config = dict(
    num_hidden_layers=13,
    hidden_size=160,
    n_experts=256,
    d_shared_expert=128,
    hidden_act='cubed_relu',
    router_score='sigmoid',
    normalize_top_k=True,
    routed_scale=2.5,
    router_logit_norm=1.0,
    n_groups=4,
    init_std_router=0.0268,
    vocab_size=4096,
    norm_eps=1e-06,
    batch_tokens=[65536, 131072],
)
Below are experts of layer 7 (counted from 0) of a mixture-of-experts language model. Rows are named router (the router's row for the expert), up (a neuron's input weights, with its number), down (a neuron's output weights, with its number) and show model dimensions 0-159. Each number is 200 + 30 x the weight over its row's rms, rounded and kept within 0 to 999.
After each expert's rows: a language model's description of what the expert responds to; "gets" lists some tokens that make up at least twice as much of what it gets as of all text. This comes from a sample of Wikipedia text that the model never trained on. Tokens count by the router's weight.

# expert 40
router,182,259,189,250,161,237,197,196,205,183,220,135,221,224,167,216,211,225,181,206,175,201,204,222,239,152,146,159,252,170,225,246,189,175,178,240,227,174,186,230,193,168,229,185,207,205,215,208,174,220,196,209,199,184,220,165,222,189,213,175,204,249,234,221,172,154,201,160,220,210,113,200,204,186,196,216,245,167,263,220,221,170,214,225,155,172,163,195,279,189,198,221,195,204,159,195,161,251,183,216,181,180,248,218,260,217,247,164,222,231,238,203,224,215,158,184,249,215,194,235,184,147,255,181,241,233,189,135,211,190,202,233,229,157,182,214,222,191,153,142,217,231,230,171,189,184,197,196,199,192,178,193,224,163,187,234,177,236,192,221
up2,214,155,169,209,273,210,175,194,203,236,216,215,199,161,223,188,182,197,156,253,178,218,129,138,182,210,193,178,227,141,178,218,177,178,209,171,216,230,170,194,155,200,211,214,139,193,245,200,127,208,213,243,198,140,168,226,199,279,213,190,200,206,212,197,197,183,195,171,192,144,251,264,251,206,196,179,185,219,192,199,217,188,208,226,212,220,193,217,221,211,197,175,201,209,171,237,239,243,189,236,250,169,162,207,240,189,193,217,226,187,194,213,188,264,250,161,238,202,219,190,213,188,181,196,214,196,191,213,205,198,189,167,203,147,217,179,200,228,166,225,188,239,223,211,168,236,159,192,216,226,132,219,245,244,222,128,199,265,206,196
down2,212,209,223,225,208,173,168,231,203,177,168,181,163,255,216,212,234,173,150,204,152,248,197,199,189,213,155,210,199,220,198,249,197,195,143,186,243,184,205,184,225,210,224,180,217,185,178,256,230,195,197,179,203,228,207,216,237,275,167,162,166,228,217,267,176,159,236,126,209,232,230,183,182,244,228,146,165,192,161,249,216,252,170,208,244,134,170,192,168,217,150,186,149,240,169,219,205,200,241,212,223,191,198,170,203,264,207,173,163,197,154,149,191,218,207,199,170,182,159,147,234,178,182,201,233,183,189,189,219,244,188,167,172,209,227,214,215,208,200,194,167,277,203,210,174,241,186,163,193,191,150,189,218,222,210,191,222,188,201,203
Articles and determiners
gets: " the", " The", "The", " a", "s", " his"

# expert 25
router,205,168,217,127,221,224,138,187,214,158,219,267,210,210,239,240,185,206,205,188,152,245,236,159,235,139,222,215,181,239,214,178,244,208,223,181,158,182,181,196,189,204,172,189,212,179,197,185,249,230,172,190,190,220,166,216,232,207,214,209,228,208,235,182,199,195,239,168,229,153,204,229,209,193,215,176,155,204,206,138,170,245,160,197,195,179,203,213,178,193,171,227,188,191,166,199,262,152,173,259,198,275,228,195,226,187,229,133,183,259,232,140,204,175,193,141,196,212,175,202,184,160,216,202,173,191,159,163,207,213,227,195,181,223,214,211,148,186,218,160,187,259,248,191,201,205,227,198,227,165,155,253,228,199,207,184,188,186,252,189
up1,194,203,213,170,263,192,166,150,216,194,191,195,197,256,191,241,199,239,200,265,207,205,216,169,206,202,198,248,172,220,231,216,197,183,215,203,169,218,213,177,152,147,188,131,192,189,179,190,221,223,208,221,195,181,221,254,216,198,165,150,240,170,201,197,228,195,213,200,268,162,221,196,213,205,216,222,201,228,233,209,240,238,207,214,224,170,166,244,226,205,166,200,207,183,200,196,218,196,242,195,185,166,171,193,171,253,255,193,130,229,124,147,185,212,180,150,184,178,216,184,189,189,190,187,169,169,180,194,243,190,250,237,147,236,248,206,110,175,152,254,216,217,193,143,184,179,227,228,225,256,197,207,191,202,163,191,237,223,173,209
down1,197,207,188,166,152,251,203,144,136,219,186,181,234,229,198,170,187,204,159,206,257,210,173,212,206,173,185,197,182,193,228,144,136,220,228,159,168,197,215,169,262,174,223,196,231,170,165,174,189,238,183,260,206,211,255,184,181,232,219,202,229,278,254,194,246,186,242,163,189,182,208,233,148,179,258,212,214,191,200,189,203,202,228,223,190,115,147,243,244,201,244,167,195,238,223,233,203,188,198,209,155,193,181,189,240,141,160,192,214,209,236,215,185,187,218,215,167,193,177,160,161,203,225,155,185,195,207,197,162,221,206,235,197,162,188,273,243,172,202,182,182,192,187,199,240,208,206,201,205,154,185,225,215,182,218,189,216,168,172,201
Table row line breaks
gets: "\n", " ·", "|---|---|---|---", "ender", "s==", "3)"

# expert 5
router,185,212,176,203,206,256,232,165,208,189,231,196,183,184,205,224,194,241,153,177,198,161,226,246,186,191,212,211,210,219,143,190,194,205,216,162,186,249,176,155,160,162,209,266,229,161,240,140,203,161,165,214,197,196,168,217,172,240,176,163,222,215,175,174,196,212,261,181,214,201,178,167,207,190,213,189,203,224,185,171,256,290,185,165,156,209,156,191,211,245,169,166,221,207,234,197,246,213,215,222,223,179,245,225,164,181,174,232,199,168,165,176,186,243,222,238,197,182,222,244,224,163,205,195,241,224,202,224,203,201,180,201,220,248,221,213,240,228,143,210,149,259,216,170,208,254,234,217,248,176,157,199,182,232,146,200,204,262,214,179
up1,191,184,129,210,239,244,233,221,177,222,182,215,206,214,202,173,214,168,163,144,162,200,177,232,204,189,217,248,184,170,225,208,252,232,200,121,218,238,206,158,217,199,180,247,207,181,154,182,189,188,203,178,186,196,194,228,161,209,197,181,221,218,238,161,184,203,238,257,170,195,263,226,242,235,219,155,207,200,185,195,219,190,235,189,192,197,205,180,223,264,199,200,171,209,151,158,195,187,121,233,187,176,129,176,152,196,204,140,154,207,236,197,235,182,225,199,177,177,235,149,195,227,204,210,188,233,191,197,249,152,169,190,203,226,183,205,199,248,173,179,227,204,243,238,175,223,177,221,249,224,211,203,149,199,134,164,173,186,231,211
down1,217,189,230,206,174,252,209,232,195,185,226,158,224,192,199,150,176,154,208,177,181,180,203,226,142,233,131,213,202,216,197,214,188,269,201,181,228,164,212,213,207,140,187,189,229,190,206,196,211,200,209,263,173,223,228,169,207,209,149,224,240,267,225,191,242,155,234,163,222,230,168,196,207,208,211,204,193,179,160,171,183,227,199,241,141,205,207,206,185,202,197,177,214,157,217,167,194,189,223,196,194,178,250,188,219,182,175,227,253,140,158,235,200,242,235,223,270,219,201,183,203,163,203,146,195,134,171,211,175,249,145,208,196,188,246,205,216,207,143,183,232,233,212,213,167,226,184,163,172,160,215,133,227,209,172,200,168,167,153,198
Table cell separators
gets: " |", "\n", ";", " ==", " ===", "==="

# expert 51
router,181,182,243,199,202,204,180,248,208,196,168,205,246,181,273,232,209,193,198,227,210,215,167,208,217,133,232,238,204,207,215,138,184,225,173,193,212,184,199,160,208,228,211,246,159,212,208,236,229,204,187,217,231,240,263,171,178,213,176,207,225,174,216,118,197,137,197,181,195,196,163,230,192,228,260,207,195,229,204,235,173,205,224,257,214,182,171,225,156,144,243,173,200,206,200,198,175,228,181,172,151,165,183,173,181,168,223,175,193,179,184,240,207,193,254,168,226,168,193,211,191,175,287,166,218,197,158,257,194,208,203,191,152,163,202,220,215,236,150,223,148,169,234,176,253,187,209,183,203,158,238,189,235,169,171,171,229,170,199,199
up2,205,208,216,213,212,176,211,231,184,252,232,228,195,141,124,199,205,174,211,173,206,183,153,160,204,185,190,221,135,202,162,147,247,186,222,190,219,274,194,148,189,207,197,170,191,208,245,221,218,225,199,199,164,169,194,224,212,223,167,190,233,227,207,181,172,184,187,236,227,150,182,180,164,252,242,165,192,206,212,186,181,224,161,235,186,180,185,210,125,237,198,172,159,228,165,209,234,221,208,193,171,204,267,221,189,200,236,216,176,182,164,287,225,210,182,163,181,181,233,152,206,203,182,200,214,204,199,229,145,199,173,195,147,207,211,207,265,229,253,243,235,249,182,227,199,208,152,197,186,184,179,163,219,172,217,190,197,174,269,205
down2,133,196,183,212,210,190,173,245,194,245,203,205,154,180,201,209,177,195,186,207,237,231,223,207,190,224,214,179,185,120,192,173,221,201,214,204,205,226,215,179,165,227,203,197,186,200,143,216,209,199,208,199,185,265,238,157,249,234,161,182,160,190,196,158,159,201,227,186,204,219,207,180,234,198,221,175,189,212,189,172,222,132,146,201,181,233,186,262,245,180,194,154,251,228,174,231,234,203,185,140,247,231,223,164,200,209,187,162,147,231,261,230,201,146,191,215,176,239,211,120,240,230,200,190,300,209,175,211,186,214,221,144,216,210,184,181,234,218,224,221,171,177,194,210,166,190,246,208,220,178,230,178,185,197,222,205,141,200,215,202
Feminine-style word endings
gets: "a", " ", "o", " 4", "e", "on"

# expert 56
router,246,201,191,149,194,199,218,238,196,214,222,222,144,224,254,231,196,241,211,169,130,212,183,161,180,154,207,204,195,183,182,158,233,146,220,183,240,156,216,187,202,169,201,212,228,215,227,154,220,186,161,189,209,245,227,225,184,183,168,186,176,185,199,182,200,179,217,209,217,228,196,200,209,245,200,207,240,192,192,180,222,226,177,223,248,131,211,224,239,254,189,185,128,168,164,194,216,197,180,221,229,229,228,246,185,201,250,172,199,210,176,261,194,210,201,207,241,218,208,134,227,248,260,159,186,159,229,182,244,167,163,249,165,182,202,207,150,185,188,202,236,144,141,198,199,238,194,151,176,199,201,157,225,169,185,156,229,221,172,183
up0,229,199,194,247,174,212,193,184,132,220,164,190,207,151,206,208,217,203,216,192,209,245,213,193,158,271,200,239,219,251,171,197,242,202,229,226,249,205,195,215,215,188,175,230,173,242,201,178,213,189,155,215,180,185,138,196,157,179,253,168,187,208,212,197,201,168,152,164,212,167,200,202,196,204,176,226,249,145,195,194,228,157,170,198,184,169,190,228,152,193,225,230,193,162,172,229,215,158,195,180,200,227,156,200,234,266,193,159,235,203,195,217,220,218,229,212,225,210,152,171,217,211,201,242,219,214,241,197,204,127,214,193,153,167,223,236,177,243,199,211,205,229,172,210,160,202,250,236,159,167,221,204,243,235,249,143,125,245,185,160
down0,177,203,191,188,237,191,222,210,197,163,232,238,224,203,190,255,215,202,180,171,202,161,210,154,190,167,170,179,156,193,257,163,143,248,185,181,185,170,201,187,159,236,204,175,206,179,226,227,228,159,187,186,202,188,172,222,202,183,208,218,219,189,234,179,207,208,197,191,188,209,205,216,239,203,218,116,242,196,197,176,168,131,180,185,211,225,166,215,136,228,175,240,222,192,242,185,184,216,197,221,201,220,216,254,251,182,175,253,194,211,199,225,235,179,219,195,215,232,238,245,186,230,217,152,188,148,229,233,263,237,176,171,254,216,160,207,140,207,204,234,178,246,172,224,161,196,250,222,182,165,219,216,227,249,221,177,148,255,155,261
Empty table cells
gets: " ", " 0", " —", " for", ")", "%"

# expert 50
router,198,219,184,195,158,255,188,219,188,173,130,161,178,195,182,191,139,177,165,203,198,129,215,257,154,208,237,175,263,260,212,188,230,194,223,213,222,193,220,183,180,182,200,148,200,232,168,182,214,197,163,215,247,179,180,153,128,166,219,196,155,257,191,231,208,159,178,237,194,186,147,245,215,214,214,223,247,182,258,211,211,224,179,198,165,215,179,170,159,167,200,218,232,208,201,191,176,237,179,185,186,213,219,234,187,228,182,167,215,150,157,176,177,213,222,153,186,176,188,171,225,202,168,225,215,238,192,225,185,245,156,250,235,185,173,158,222,185,174,221,253,202,228,143,188,160,226,222,206,186,200,174,191,237,173,166,203,223,234,237
up1,190,184,224,229,182,174,225,185,237,182,178,200,157,171,217,261,202,224,165,245,200,177,222,245,181,201,212,210,249,240,181,175,241,171,195,151,206,215,221,171,183,203,216,179,240,196,234,216,150,235,124,233,249,264,234,180,218,225,172,241,240,182,166,206,202,179,215,176,226,213,195,185,195,203,186,168,210,165,195,233,228,161,167,206,182,199,268,226,170,215,219,169,211,197,216,173,265,179,202,204,280,208,198,198,210,194,169,156,203,150,215,203,254,157,190,185,179,242,206,204,188,153,138,224,207,200,246,200,149,123,160,204,204,158,213,150,192,214,167,232,220,174,205,175,208,175,226,257,191,185,206,192,182,177,212,219,183,123,205,204
down1,138,231,156,234,208,237,160,184,255,180,221,215,165,193,202,166,130,188,177,203,185,228,246,177,225,184,207,202,199,213,198,203,252,194,217,185,198,211,246,193,174,184,180,209,225,224,188,240,169,212,175,192,235,219,185,205,135,177,156,148,240,185,165,244,209,156,198,219,209,249,228,220,191,210,201,201,187,224,211,201,179,165,206,236,169,156,158,201,185,180,236,227,202,204,241,239,248,194,216,160,161,254,222,205,197,203,191,222,174,230,176,195,150,201,231,273,219,193,198,238,225,180,182,216,209,214,204,214,99,196,195,202,250,183,151,201,206,241,168,205,222,195,229,167,180,252,275,235,126,167,201,170,186,184,205,161,179,190,154,201
Definite article the
gets: " the", " The", "The", "ood", " \"The", "the"

# expert 33
router,214,151,254,178,145,198,174,228,236,202,188,172,243,196,194,188,209,229,250,185,246,204,146,245,183,194,194,243,169,165,196,158,183,209,157,234,214,193,189,205,151,172,207,176,174,233,216,207,209,252,208,166,195,244,212,270,208,271,219,179,250,229,158,196,207,198,175,187,197,216,197,204,160,221,250,224,151,214,159,197,195,201,169,199,227,168,212,169,177,241,193,237,175,215,168,223,207,182,178,238,142,232,176,179,136,189,209,159,134,216,246,178,174,234,172,219,176,143,202,199,228,228,189,197,153,199,226,178,161,174,241,164,153,258,181,209,175,181,218,166,174,201,244,220,238,210,189,174,256,189,175,182,172,210,211,198,236,178,171,222
up0,162,168,194,200,231,248,196,231,158,131,203,164,259,196,211,141,227,215,184,176,272,245,167,164,169,225,206,183,242,172,278,216,202,156,200,143,216,190,169,161,148,205,211,214,175,227,220,247,205,178,152,184,172,194,241,236,195,224,203,191,180,210,201,216,159,219,209,248,211,169,193,168,217,149,173,208,149,167,163,197,247,206,200,192,156,239,212,187,138,207,233,149,194,230,138,255,230,209,216,262,236,182,186,234,216,183,213,195,180,189,228,193,185,177,222,167,191,194,208,225,218,201,221,226,203,174,187,248,204,188,198,175,174,185,170,221,207,207,186,147,163,164,172,207,238,254,201,194,201,183,242,183,224,237,238,191,180,177,209,163
down0,161,218,173,181,153,226,199,225,213,260,202,151,222,178,196,194,184,158,190,125,212,213,127,238,195,215,201,200,190,178,211,155,227,168,175,214,213,231,133,200,216,209,142,150,269,196,182,224,217,222,215,243,237,192,174,186,232,150,170,138,147,188,266,190,195,156,194,180,196,167,177,225,142,211,197,211,209,186,199,171,272,186,218,227,182,227,176,163,185,218,204,188,157,177,231,154,225,225,223,214,228,203,191,208,172,189,212,117,217,166,185,165,162,209,237,202,181,213,198,236,201,214,196,234,204,213,197,233,223,201,130,197,187,209,248,238,258,194,202,228,215,181,216,205,194,231,195,166,228,217,177,190,182,260,178,182,221,168,226,190
Name-ending syllables
gets: " N", "\n", "in", "on", "n", "an"

# expert 1
router,166,191,214,151,161,171,214,201,221,217,191,164,180,228,180,234,145,237,139,202,141,191,179,242,222,159,216,227,138,212,237,257,217,214,189,177,224,162,221,198,210,223,186,226,208,227,164,200,233,202,202,181,186,220,241,230,271,209,199,212,229,207,203,202,244,225,200,172,226,239,222,160,213,186,171,170,202,183,215,227,223,183,144,177,168,196,155,205,225,208,215,151,144,185,173,175,203,233,253,196,172,206,158,254,174,164,206,193,201,196,155,231,222,233,250,226,194,250,225,258,212,221,187,246,162,169,139,194,232,168,187,183,262,198,169,233,201,183,217,212,160,198,228,215,234,182,225,170,227,249,183,248,187,170,194,151,219,189,224,252
up2,177,207,163,216,252,143,215,221,155,179,152,206,279,157,162,209,216,160,186,200,193,197,207,190,187,189,155,225,151,209,212,198,199,212,246,219,242,139,186,252,227,219,243,203,160,209,207,239,267,247,191,217,176,229,215,194,147,186,231,257,230,174,186,201,195,201,206,185,231,189,143,231,225,152,220,189,170,197,170,246,235,253,190,206,158,173,268,210,208,194,197,173,227,235,212,156,211,184,220,196,210,250,258,168,142,196,186,234,190,215,193,167,225,211,227,145,180,161,143,202,208,206,213,169,203,136,166,193,168,163,162,183,235,201,210,229,196,203,233,227,216,206,226,209,194,175,146,232,216,200,224,193,209,204,209,159,219,224,207,162
down2,183,227,224,197,202,265,194,187,189,178,161,196,167,194,200,135,212,140,212,218,232,181,234,201,205,188,153,174,219,224,206,237,153,216,216,285,212,240,171,213,170,152,231,176,235,202,170,248,115,220,194,212,212,221,231,186,234,179,179,195,238,173,208,188,190,231,198,148,176,196,226,192,198,226,183,188,235,209,214,235,224,230,193,205,216,170,252,232,193,145,176,169,269,207,201,185,200,161,212,190,215,221,235,225,171,182,142,208,185,158,210,186,262,178,194,186,242,196,208,182,234,168,210,200,213,215,168,155,141,239,175,146,175,220,179,169,235,180,195,180,215,138,224,173,140,198,219,204,230,238,178,218,206,164,257,222,194,157,175,178
Mid-word pieces of names
gets: "a", "e", "o", " ", "D", "i"

# expert 4
router,169,209,164,236,198,180,133,169,219,211,274,150,212,169,170,151,266,168,202,222,200,140,213,180,201,216,187,205,179,202,234,197,236,227,164,212,234,224,224,230,170,184,183,203,190,235,230,237,169,166,187,233,185,225,188,179,192,212,210,189,230,176,240,195,149,177,187,190,255,232,141,216,190,254,208,236,250,166,176,236,160,217,172,231,176,209,165,193,191,192,216,195,192,154,203,199,187,168,175,216,164,167,185,219,151,161,224,207,160,188,236,209,157,185,160,208,179,195,246,156,225,192,235,179,281,201,191,217,229,250,154,172,236,177,223,243,215,238,206,228,219,217,189,202,162,197,160,190,205,167,196,198,157,241,138,233,238,172,168,184
up1,205,152,253,209,212,185,189,204,196,190,255,220,202,221,197,220,133,164,258,180,230,173,181,214,164,174,214,256,178,218,148,207,191,194,191,198,189,213,186,215,139,210,218,276,168,186,207,139,214,214,202,231,201,208,268,233,233,245,170,141,253,182,179,217,182,179,198,209,195,191,211,175,262,164,166,210,226,185,191,169,170,187,196,154,223,201,213,155,234,236,192,171,214,167,199,157,220,186,183,195,208,228,231,170,197,252,217,173,186,218,181,172,168,221,247,199,171,130,160,207,238,191,168,197,211,192,208,178,220,182,179,213,247,212,200,202,153,264,203,214,202,158,246,140,163,204,202,197,201,190,235,236,226,134,189,145,195,222,163,162
down1,233,210,153,194,200,191,216,251,227,177,244,242,217,180,200,219,252,196,193,193,257,192,200,168,222,204,233,150,187,209,198,206,204,132,224,177,168,155,224,193,139,202,209,173,161,172,176,219,260,202,161,159,193,214,232,157,190,230,167,202,224,212,232,195,173,221,130,209,178,134,191,218,180,179,174,196,197,241,219,174,193,190,187,192,240,185,192,275,221,207,244,218,152,255,223,246,193,221,206,175,233,227,215,246,222,177,251,192,189,159,151,159,248,232,225,185,153,228,243,193,220,193,205,206,207,174,182,177,180,193,211,195,173,173,149,261,234,190,224,227,240,193,164,237,244,181,141,155,192,217,197,222,183,211,224,171,246,198,188,232
Table cell separators
gets: " |", " first", " –", " second", " well", " New"

# expert 55
router,214,128,219,176,207,253,184,165,210,184,219,174,229,209,207,236,168,208,223,178,242,177,204,162,169,226,233,238,182,230,176,271,220,167,181,229,216,205,234,214,205,203,255,189,202,171,191,197,241,154,173,168,210,201,195,191,240,198,183,183,175,176,176,169,150,183,186,253,257,209,177,207,136,218,190,213,215,168,160,169,166,196,235,199,209,226,183,182,270,277,229,229,188,167,202,190,174,263,215,167,219,217,175,163,183,166,219,211,245,212,196,195,230,218,227,211,208,189,220,188,168,238,265,169,165,189,217,242,226,239,206,255,253,184,212,219,203,184,217,262,224,136,222,144,206,185,188,158,161,184,198,234,198,147,239,201,193,189,197,214
up4,204,187,175,152,226,227,160,171,230,167,178,226,194,212,220,130,188,171,197,241,219,219,229,206,210,172,169,201,196,176,134,243,191,209,190,179,198,193,160,172,171,168,236,211,220,177,199,212,203,126,151,178,202,164,230,229,255,214,181,186,162,171,230,198,176,211,245,230,193,214,236,204,202,236,192,183,191,201,189,217,211,216,210,196,176,198,115,175,242,211,180,209,178,236,202,222,214,237,216,202,192,193,156,134,156,181,202,229,181,197,182,214,191,220,201,201,193,232,211,199,202,236,154,166,147,269,231,253,208,157,197,263,227,214,203,166,214,232,202,298,229,261,192,177,216,234,191,184,174,212,248,210,194,218,143,220,203,135,212,240
down4,222,215,194,252,237,143,164,198,167,201,154,193,218,199,209,221,185,182,208,189,222,177,139,268,167,200,250,247,195,207,183,196,166,188,145,237,195,155,202,230,200,195,200,224,237,188,206,231,244,195,165,153,161,180,179,238,248,190,206,185,205,231,173,207,156,222,198,245,238,176,234,210,239,249,223,218,266,187,207,229,228,179,202,182,205,222,191,191,192,246,178,177,175,181,194,230,192,222,173,233,191,200,178,195,175,248,179,137,202,244,218,181,226,239,180,156,216,204,183,191,109,160,203,157,214,150,201,177,183,184,183,235,185,198,207,157,156,167,144,236,211,230,169,189,149,212,206,206,227,244,202,239,199,204,239,155,203,204,279,206
Prepositions after nouns/verbs
gets: " for", " of", " on", " in", " E", " by"

# expert 7
router,212,205,214,143,164,229,224,146,212,183,217,234,218,216,199,237,174,245,154,170,199,227,228,186,165,236,141,243,259,189,183,178,183,236,176,182,199,189,197,224,207,232,163,220,149,169,229,162,196,232,225,177,198,194,212,218,144,143,158,157,147,161,186,172,220,209,179,169,227,212,177,221,199,251,159,230,168,201,145,162,178,201,197,193,153,207,223,222,208,235,197,153,232,222,200,180,162,185,242,160,195,160,190,207,233,186,219,168,173,181,230,205,232,218,225,198,216,198,154,160,255,193,205,213,179,244,206,201,146,195,224,234,139,198,228,219,160,181,234,191,230,216,146,211,172,235,214,282,191,178,218,205,189,239,186,180,158,199,251,236
up1,168,161,218,245,213,241,183,209,182,212,191,205,248,196,190,192,218,184,146,203,193,215,199,180,150,232,164,183,222,224,238,137,182,227,202,245,207,233,196,176,165,142,201,211,159,228,192,205,209,170,204,182,220,178,234,210,190,188,198,174,187,206,180,259,206,199,184,153,175,187,215,167,219,184,218,202,196,194,188,169,160,179,202,204,214,198,185,228,186,211,215,186,175,226,180,162,188,227,244,188,180,212,182,203,159,216,245,203,221,240,184,210,209,194,220,180,234,235,264,158,171,108,189,211,192,202,253,239,232,267,184,233,228,302,189,230,135,235,273,193,221,161,185,229,159,221,195,243,233,181,238,217,225,196,238,147,213,231,243,154
down1,184,197,183,242,212,214,248,228,216,205,167,137,251,179,197,219,212,199,149,249,148,230,169,241,154,189,186,186,265,250,212,188,155,219,136,169,189,177,218,227,208,211,198,197,222,243,249,197,188,197,207,226,210,206,202,266,199,200,153,206,197,140,206,170,187,187,187,246,224,165,144,232,171,172,251,179,229,232,233,167,187,190,210,229,176,152,216,222,136,206,242,165,181,180,238,222,297,207,229,193,181,197,215,218,183,191,245,196,196,182,149,226,188,242,193,212,161,165,175,163,184,170,207,221,208,203,198,183,184,230,194,235,199,185,207,253,202,196,167,167,249,174,178,207,196,192,199,240,213,161,210,234,217,253,158,168,170,199,223,223
Line breaks and function words
gets: "\n", " the", " of", "L", " with", " two"

# expert 10
router,151,190,171,154,189,181,222,220,228,181,206,185,236,180,191,204,230,192,223,256,177,219,216,234,253,258,179,167,207,205,193,171,246,177,218,239,178,197,147,175,188,236,212,253,223,238,189,217,182,207,212,229,163,218,181,240,172,196,187,229,196,188,187,226,190,236,225,153,168,241,195,201,187,202,232,202,199,241,231,210,158,217,158,229,116,195,201,263,191,230,187,197,165,257,270,213,150,253,234,243,183,193,160,223,175,174,260,163,198,224,155,229,174,173,234,195,210,175,257,174,198,225,187,211,218,243,186,212,186,188,222,209,204,185,197,245,244,181,205,167,218,274,164,184,237,227,172,237,212,207,253,215,234,221,228,201,249,195,192,224
up0,177,208,151,240,170,234,204,197,243,233,231,216,215,185,175,163,202,239,145,206,183,189,171,200,216,142,212,217,167,187,215,173,234,188,257,254,171,189,193,196,146,264,177,191,206,198,187,256,109,228,199,162,185,183,188,249,209,194,213,256,226,198,196,178,223,185,167,180,197,165,181,192,231,172,241,166,199,232,138,203,184,215,155,197,267,193,165,256,238,173,202,200,167,178,196,223,208,197,192,223,167,162,187,190,197,185,275,125,207,230,180,191,163,164,202,149,168,175,212,190,175,177,192,180,203,237,207,197,223,240,166,215,206,204,200,182,193,185,191,251,242,225,224,154,153,204,196,245,185,209,179,133,208,207,218,164,205,194,226,164
down0,186,204,175,220,182,242,187,204,214,165,175,194,218,220,187,232,210,267,144,245,182,192,182,210,224,199,248,216,165,217,210,197,226,164,176,218,198,184,185,281,243,235,181,183,188,193,183,195,182,196,165,138,182,187,173,203,233,150,235,191,246,185,143,259,140,202,227,187,230,213,206,138,231,170,224,221,167,184,205,263,198,171,181,211,245,245,225,213,267,192,235,231,182,160,276,215,215,238,222,133,206,193,196,145,224,208,210,179,240,171,164,197,164,231,219,150,229,210,207,172,149,183,195,171,159,169,212,205,188,209,232,234,204,200,186,142,225,193,162,197,231,158,185,212,194,218,168,248,159,199,204,215,174,168,221,189,205,211,198,223
Mid-word letter pieces
gets: "g", "c", "k", "ic", "i", "o"

# expert 23
router,241,185,157,155,162,197,203,152,162,230,159,215,175,208,225,168,161,193,212,193,246,211,240,196,196,191,224,216,158,208,192,193,190,232,203,177,180,222,271,168,171,174,210,168,142,248,225,156,162,161,195,225,238,159,203,181,247,179,202,279,186,201,169,169,242,165,184,209,186,221,189,193,196,227,190,200,236,175,235,147,203,156,165,150,235,201,194,225,181,237,176,254,144,182,244,244,257,175,185,229,201,180,240,160,194,233,219,201,196,218,194,201,240,180,186,193,190,205,239,214,177,198,198,239,211,204,184,235,215,199,182,180,160,274,205,207,225,216,190,218,158,239,150,236,162,180,178,205,259,222,216,201,185,200,226,209,213,129,184,252
up0,198,170,159,168,185,192,136,164,168,165,192,186,210,227,200,188,241,188,147,201,233,231,124,206,193,264,161,183,166,214,224,223,238,173,209,223,173,195,188,196,215,202,225,217,219,204,223,236,178,195,248,180,174,162,213,217,149,226,203,225,199,204,226,183,173,207,195,235,190,209,217,172,107,174,150,258,261,216,160,167,159,263,166,244,222,224,163,242,182,235,238,195,186,239,230,202,164,227,223,253,223,247,193,200,210,229,208,220,209,209,225,192,214,138,220,200,213,177,206,187,199,196,247,180,168,122,194,222,227,179,159,207,192,176,204,212,178,175,250,200,179,192,175,192,206,183,214,152,177,215,227,216,163,201,172,178,151,207,136,223
down0,190,235,184,195,278,216,159,158,221,207,135,180,186,221,203,182,226,205,173,149,185,227,201,211,189,180,209,182,198,183,205,216,189,200,165,153,196,166,245,145,163,197,188,150,185,243,215,177,214,219,206,179,191,197,256,210,234,212,229,192,190,221,211,221,175,134,244,211,212,150,160,215,216,185,276,205,241,209,229,224,266,199,226,233,179,176,205,256,187,237,266,208,203,157,196,194,220,151,123,220,248,177,186,248,212,198,253,215,221,194,247,206,212,221,223,223,197,225,213,142,167,191,196,182,156,179,164,222,257,208,160,184,169,196,203,174,208,204,251,214,122,222,186,184,198,215,200,183,216,160,200,160,169,182,192,234,188,189,209,230
Census and count phrasing
gets: " |", "|", " and", " by", "°N", "″N"